{
  "num_hidden_layers": 13,
  "hidden_size": 128,
  "n_experts": 64,
  "experts_per_token": 4,
  "d_expert": 32,
  "d_shared_expert": 128,
  "hidden_act": "gelu",
  "moe_layers": [0, 1, 2, 3, 4, 5, 6, 7, 8, 9, 10, 11, 12],
  "router_score": "softmax",
  "normalize_top_k": true,
  "routed_scale": 1.0,
  "balance_loss": 0.0198,
  "balance_bias": false,
  "router_z_loss": 0.0001,
  "init_std_router": 0.021,
  "lr_router": 0.000347,
  "num_attention_heads": 2,
  "num_key_value_heads": 2,
  "head_dim": 64,
  "vocab_size": 2048,
  "norm": "layernorm",
  "norm_place": "pre",
  "norm_eps": 1e-05,
  "positions": "rope",
  "rope_theta": 10000.0,
  "rope_fraction": 0.25,
  "qk_norm": false,
  "attn_scale": 0.125,
  "tie_word_embeddings": false,
  "parallel_block": true,
  "extras": ["capped logits"],
  "init": "normal",
  "init_std_qkv": 0.04,
  "init_std_o": 0.04,
  "init_std_up": 0.04,
  "init_std_down": 0.0,
  "optimizer": "muon_variant",
  "learning_rate": 0.0107,
  "beta1": 0.93,
  "weight_decay": 0.03,
  "lr_head": 0.00731,
  "max_grad_norm": 1.0,
  "warmup_steps": 200,
  "schedule": "wsd",
  "decay_fraction": 0.906,
  "decay_shape": "exp",
  "final_lr_fraction": 0.0,
  "batch_tokens": 65536,
  "max_seq_len": 256,
  "doc_mask": true,
  "train_tokens": 317200000,
  "max_steps": 4841,
  "dataset": "wikipedia_en"
}
Below are experts of layer 4 (counted from 0) of a mixture-of-experts language model. Rows are named router (the router's row for the expert), down (a neuron's output weights, with its number) and show model dimensions 0-127. Each number is 500 + 40 x the weight over its row's rms, rounded and kept within 0 to 999. Numbers have three digits each.
After each expert's rows: "comes before" lists some tokens at least twice as common just after its tokens as in all text. This comes from a sample of Wikipedia text that the model never trained on. Tokens count by the router's weight.

# expert 15
router:486516469540476498525513530527471471555418449488558462489500486489556536478499492528520510559533457489468507550527477404478465544536546491505440479539473450494427413465490504364467509547477576482494540564534498447423576507552514546485568481489487479450554485493551457521510521539477509505499508485519518465500482508574479471536531526507513501535553515508485555569538531481397440422513
down0:495484477516467535530507434544552449516465441427551456569424507477480460424529503526535469502522446501492477511475545484450434544502494500486573543544627491554495531562511551543528544499524479518479456488423458515550473496470496452537512486498489550487510514440442548475472565537539561476521467433544492508497508574453585471514420482494440520463482501501502494449488538441517551535537
down1:496484466437531424455486532481578424502464520465501508525545524472504478548481550527592537492509521467518458492495416479480485558449493544523470450457547495551466544541459444466555547470537475462474430430482468524468550528567511535519482456513603523483409587517478434547434495525489487461523487467469517574510450486513496545519513504530437510494523480505557556564513495543445487513523
down2:475565513513495590464423465469516528491538477496510495550555523470523476425538478548477469504470513496607484574541515436524443531532472505493467495494455516378492513461509474409516511471485530501491569439540417518409506508586525457509557532542513523475537581499504476483534461496507488587454543450499469473540461486465442553534507471496512471456537564479487483533513505527469517467521
down3:424530499504436538531524430516480495552517541478465489526442458494520546464535472474467494452499548540520561486538498464507502462469470544537540485447493435523535500518493634611456487476492453529573481445525533484513486508536530513548547497546603528472476484511447455510450466517534517442468546487507517527464447469539568432490393476419506572502486497487460456485491503502512545509531
comes before: " |", ")", ".", "A", ";", "S"

# expert 53
router:510461517529486471490489547519468458476503462491553488439524484508520510446449499529526545545464505569435464528535493454471507486491558501545423530526474467488515486462531522463393536528530509498538538542499490509465544507443556592461506462533484497450477512535554493470604517514533515468463427499479491431454556483565433455472453538508520567489507520438545540538473578456405463454576
down0:523542439509513443501465461445580487573525438541498548519482451525529521459521559518494515524515501544497497555546464483473552488469508481544509471529470558548531506529473460435517482427544461558506506472520513493391499599528521504546510460515515464505409425545524520538483490479567554509522492479441506506516503489463440421562413466521483448520502446498428499444516487497559519571452
down1:512492445550491438476572509580532511586496475510527413537500559492549458539521472523474444474511469491552560513538415520513414469492448539491498496496519433543491397484491451512492469546516497550498483462557495475507448445468491474511541518500488486461529492577533484485450420513536493531533558488605534516500565515422516510504545424464522531553529487478486447460476502458556542469482
down2:535411508487527467467484514554464584483456504524477412495512507549483577521488510517535500568524512496468463502525416527465450482521467469450552486505446442521544505515571480560481552547558471513480506535450520459543446518413523574578524502462507465508551501538489479456558523411473489473446546504548508522461536506434502491455448529464531506388554561506504449474481511514544509505483
down3:435518495554492499524519532528539560535489515446493454529556457551526528490521505483530533439515540533520476509557496503517522503544527546487515494487540508490457515486454539390510489485541434505475482502525496424509470505480522528532445531483560573473452451454546564488494513506441476502545495487532470475471416521470476459549480446498457395497520467479399582471550431492459633505552
comes before: " |", ")", ",", ".", "–", "%"

# expert 4
router:488478591547477537495463592514530519565509430469495486570611532520445435441464483534505477503540516488487510522510437409476547465541563500495529474573463492494527466466550502507508530546502488544477498578553502492486464441476515539490515459496452483522546453547563451484603451465507482493523448473505495472513497481464466501437507463504478528581516521490549546585485556470454521482557
down0:537485495495467517468514490494489478507549487528495498504420489453476483549539536453516483509452437494492549473551538471530484548488595458567536434453540472489505489546512542502498488509480510466445493494511415471526490509500502473557512480576560518435452480438595534548465453448430481437530486504538508574486530517469588493454579510437485462530576438504471470547569474509514474592456
down1:465495494511457545529511495478533566493493550559540511511553425566525560537487466567495437508516478449469487525469487556494514531521475586537530481490406553486455533458555507442528520483469425494469435519518517412443501483553517453475491503498552573504540508556485449531498498429463504492465490513570468500484440485430452570474494509500481467514459518526477505483615562426512528487442
down2:507493493479515444487541482548541513525408498462457515541402510443405460489484513549519522494509441512454481546538455548487514433495487417559452496518522500492593478564502503584503469505557500514568510504486528494483520579462477482515515503479489446528558497512480506467443532491385432525521456498528534565509568469499433513513438496515495489520487520486502524405526571542471567521495
down3:490421505502535511507431500505540532551482545496470539471490489496499463537499570454559493457485527503554486529462429540497551518470525580460465486499453495523487500475474515445548528478584459491501484511490429532396477556510592492481467559514519553452456552497472456538497494479507589484446509481452539431524450449465513482620493533518547546445527512404473549512567471511510502491480
comes before: " |", ":", " of", ")", " (", " States"

# expert 52
router:437485498513533514525478543595438449547449361511528488487508602531494426471476499471493574557512520582487526558530480399473483532486510544493500464493470431471506469528555503456460517528488552532480509516536450530490551482494509478487540478471481461431525418511539467490537536423474540519560426455524492476508504487451521469449518452547488533514534537440527508459515541461521502477496
down0:510548467443504470532474580460462489552504465553532466520473472463454474498548591507485499507476490555526508420517536487478483483496541532455446505487463519495491521537494507515447454509415504579506504417572472490553534464603493474493539456513483424518514552511505483466514530433476541513519605464509519528478471579494507475489490448419484499605503536458499533489450553424480526566502
down1:533499551519494588500549522476493479501449423499537475513546496519497502543486484475472431495528590458469555470553519543466496451440580417506440483555484495518539517553439583553424478484490490484479500454475527512576521524442572523437470452516450452498447522485484529484508459499478474481498530542535530474499535507508616516496459527545531448457529424552552490463531476463509450464550
down2:467497511541517493528526500557496467483474560571470507471497454466596471517513590489485555453487520427551432576426470506396506452470560503474522481510497504480540507497558469491490507585498542518467469596482459487522464514470534546521489559546492461460475467442494523463488492566531565500480430432510564509500503508438443505473540465449459500512473493544503421573510539508568472516497
down3:462499491520490442486467549426488493499514503537473505500527474551515428517524477486573494564425455522539508492487516490500492417476512486465477570492551509561465482476519474478462535572514441568464470462495508539536525439479559499486512484540474507496432598448464487557506489497490545555563434456614471508521569549524494534530512540448542471427408481505499482446517538510496529407537
comes before: " ", " first", " f", " re", " p", " st"

# expert 25
router:480460517549566451494521457568521494522449468556535533490493493519512435513536419509520573468537534457449527508488505499458494591516507577515462559470516462450474494446513435512483546501518504474598557549515458519471479490432495596391457509503498485511534437529621509512501507495548542510473452510531475467520548523466483434470484512534520487513498527487564489485583555516455514503546
down0:460518453532543546511526518469460483479514502533558507490595531502521505482531649501506523471487511460490539524456471472464516527525555500475524427516528493491481452486448545422523468503382373546432544504510447464512476521464505494514539501522502496439510498556541585483477498507573546511522447486499527497513433577487492525495526491471530516445452518478549505541512549454437449461463
down1:490495523471482471618448499520477515464566510537445512452527484505490463490568558548469521554487509501507536518581452521449503483448494534484632496495432485482574405487556543547602499447527429498448474483473537500494473451506473502537460490480531462483482516524450516470501425490557557510478480514525507581436382508447533522526511501518509514464480487496491500509457493488543510503532
down2:525535510499596518475393469487527554500505517518447549499506501543569467524519536537560493517490554526552542537527442444512551505478579485514488436501487570513452548541508489487527481529496495480461487558434604514430491542524483507409520487543548429484437491487526466507490472522498483500444532406468551493473520459556441530477455477448469484549500474395520521477506483507421492481502
down3:528522453437498523516486492499569505574489485527533470455489460499479529490503481570452534521497508496513481551517481553453464505522458520523524502512534541493534441568539421559396585478525521545467511581487562508454556596423549504486475504531443469500499453480448499516521433500488538449496509506558497538471459444473537527548394471450489472443546492455533423464505479444541523529534
comes before: "s", "d", "ity", " in", " to", " of"

# expert 63
router:463484586499547516569441507539446521550523471511490495568463476555545417574477452514557498457529521485482492500461525513455493513485593517429417518503539501467445492441530481495512470562445466471493570514517573533503527479488504560458537497432464491435531471514499522471518461477522452538514440518522452490509540442532539450544444555508522517530549554508540593513514572500439516474555
down0:506562488502479537514483526463488426432490510436476519494463560371424569505476467419490472485533517486460489470481505521458531516486425474511527508507470440571510505532464506484471514498546528549589488521497475555587501486456494445546590539535491523495535458484551524480511515523442477586489544506473497506570553492491565434522495556501542486481465520437454527469497551505489529424559
down1:442526452487460489521483509513466454476463576493476472405483476459484441512465487504509473433545476499495469510506549510490482502452518522409545539503575502544539492464561418522553456463498490540424514496481424527525525506587562472577501487562483500472532457547552437497553517458535532487493517465492478496528550541529489594457510446490526535580467539559467489415487540480545558516464
down2:503471523617399427484517509516532457445466492460508522544488522484583484449535517512514515562516508479536482588513486488495564523567482513506439469527480525541519454439482557489534514441561505533536457539400485533484466496490497476490542442485513450563471536567478574476505494513526540550501496505502485514566465480418517499453449500483468447486473508540486445540543584424479441476485
down3:463540526543481568498397429478470506507478529500432481509435500493428409465496451494560468517525545492521467587490530513493516523555464479565497533492480559469504513524498374437510518507522450541503456521601547504556511522454524560500503519495548518524486466579505508547490443549486508467446445517490477506472451506459476529500435478538482538488526497517489461525515451475566503512610
comes before: " the", " to", " by", " in", "ing", " a"

# expert 10
router:459512510512527535528466547520455520527450479525518491499525481554556468515406512514555501430514471487438487533505456473405489485499522496572448551560430533515534482485562464452451477519504487464500611496540425587469546486468567515520500519496463535500545517493507468467509473512449503499567431472502394507505497522502471442445496573466559467575537528490550463538585536510483486466516
down0:497556479597519423508436380517493399475519608472500543526493515482489547543458547520478546422435493507500540475440491497525489464519458492503476497468482488441524520471494538530566453515498496472499504473506501477508487464498506533488455494467511453457474596442533542523494490537539519540572477472431575554545518448476588492492503504508468527545505588481510468494462547471438509553504
down1:513477526468515473510437504443570443545576503509459491473492428512425525523524532454444513517510521515476509488509498570494498533453483499547509474482545459540470464431521456420450481523535504540519472424527516527512468472432564494491541498506447486526534556527420529546527504454466559448490484514510593582569465474492497538498479566538508550437519469505459469511432538512606509544424
down2:429481581542482518556527549453521540471478521462468501464520542485494524491444560462445452472420472537524516510508482458453513489564478528553654482512500505460420489488468525484460587468513453520471495515455493410540502560514486560560508513560524449446528463456507497482521522425523491505464486503532529511543445530537508514470504518509494541541464470482549519552579433507432481524454
down3:457501530421535490529472471498513490513482539528456599469496506508504411549496425555419490541563511516476494552500500500508443538518442433558538567495490509413485536587491526503468464525516531476582481481520450478501449421490475527473517479540474499428517492539496511426506503551437475555462442451570497530426546512524527480538573484533476513450479562499557486484503479543507502560474
comes before: " the", " a", " The", " his", " 19", " an"

# expert 6
router:438486509535483540459506492490499467603508479515548555519583521494528476513411400535546507525547511512457503502458470462462482508526471549534433489491461480502543495495558454501478485554518513469560524490536424527467554492549602525467488453428436567510563433540499525560542443455517468512572506545537475474560497514498524443456509494495558507508483495502527526571517572541495518455560
down0:436542498531496494535558539535535418559549544504544432508539456458480478487533489526464509502538468537487576488524544468481462454527391482531487418493469505534459453490515453487432508556519636477492476501502541499566544496477506441467535401522517466484559525471540498560528444534494525456486487474571477564482530403550508481538447535513479517477506523520538491454480448477491482500503
down1:500529506491439548461452520451514542478544516455489526507508442470517521445550427474532502490535465429519480522489533527451513482551439501486430414498488433537397542529448496511483454494487509475457523510486474487552554519501550438486476551610587460491541553551508428540561481468441465539514505525533462467586495504440502511452501499494513494523469489558585586524522502498532550494507
down2:472507507474456510562486460405503504493515502468469531454508439494542554498521548486531474511527481591477531491494458555399473608414519539531530419425484514472495471471449437537529512512507563543440529452575546454500460480548505501497535439484464470572541528508456504486520502521494489530496532585482469487543516494531495458464442473469484595472503462544497589457525549513500507472510
down3:479520496520412525437490517516500469576529475520517552497497505538483504606434585464533405444471542472542478550484428505563501545439520503478488409545470483499458463521565524482500494463491453491525528501498473507535472503533590492515481548534540510532535500446529419484552442472536482518476551462516452471513513482521446535454520479465440502581488416531530507462508507565428526475544
comes before: " the", "\n", " a", " that", " \"", " 1"

# expert 43
router:473490497516471514590528488542446476484524469449546456484572547501583531480455457534506468516477510494454450542517484502442510440494609505512459582511502511515525452427503451495439515573554494481536497557481535502523561471505522568496593489477482453465515480569538484573551442478492524504525447437495476460449494517525474415441502523490572529496507530490549522491483571491456424493538
down0:505450443489537583509523493467470509528501468435566484500559488465431520558510519538604482548523509509514543518446463527485512503414462478492460562528509504544506529528500524514500524560562423467528424512460479497458531556507508485481501438509513399437500518497468442552594463525512519470547514542482521466448477495492554504534512513512446491429451501503494520484440432616527448483539
down1:589498561466515438426529520417489457493475516527519472465510489554532520496477515473525487389508481446465516497492510533412543494590478560486602572471505475503475516522578509510533506431494554512496519439512459511533470525506489490486482539510510547517462484454595543472444449491444460428478411546447471485476553531516558486499498488542529506543472492509529496573464479562481511488549
down2:513493565527494416475478474496540507578516461500536473445483481454571533454489519483482496502458487490499562521534539456494462500545482435438474544481466484427404477436445502451525511506544469486483519512578546589562508559508503522447517496477491575555516562514559530438474443544479501412430560498551521511485482533452486524467455475464551517520523483496482517524507581539466555433535
down3:494463528494537482584431479492526488439498496511458486496472552417484575417489448539491527432534459492562502538476502519433466545511481436506467494505527500519486500477430513492442519482561501440427574544450501521516493528450606532509504491516500523518517504542592486488493430533475520466522534463528486522590522564565445470497481513534514496463473535536476550510429488546442426565536
comes before: " |", ",", ".", ")", " 19", "–"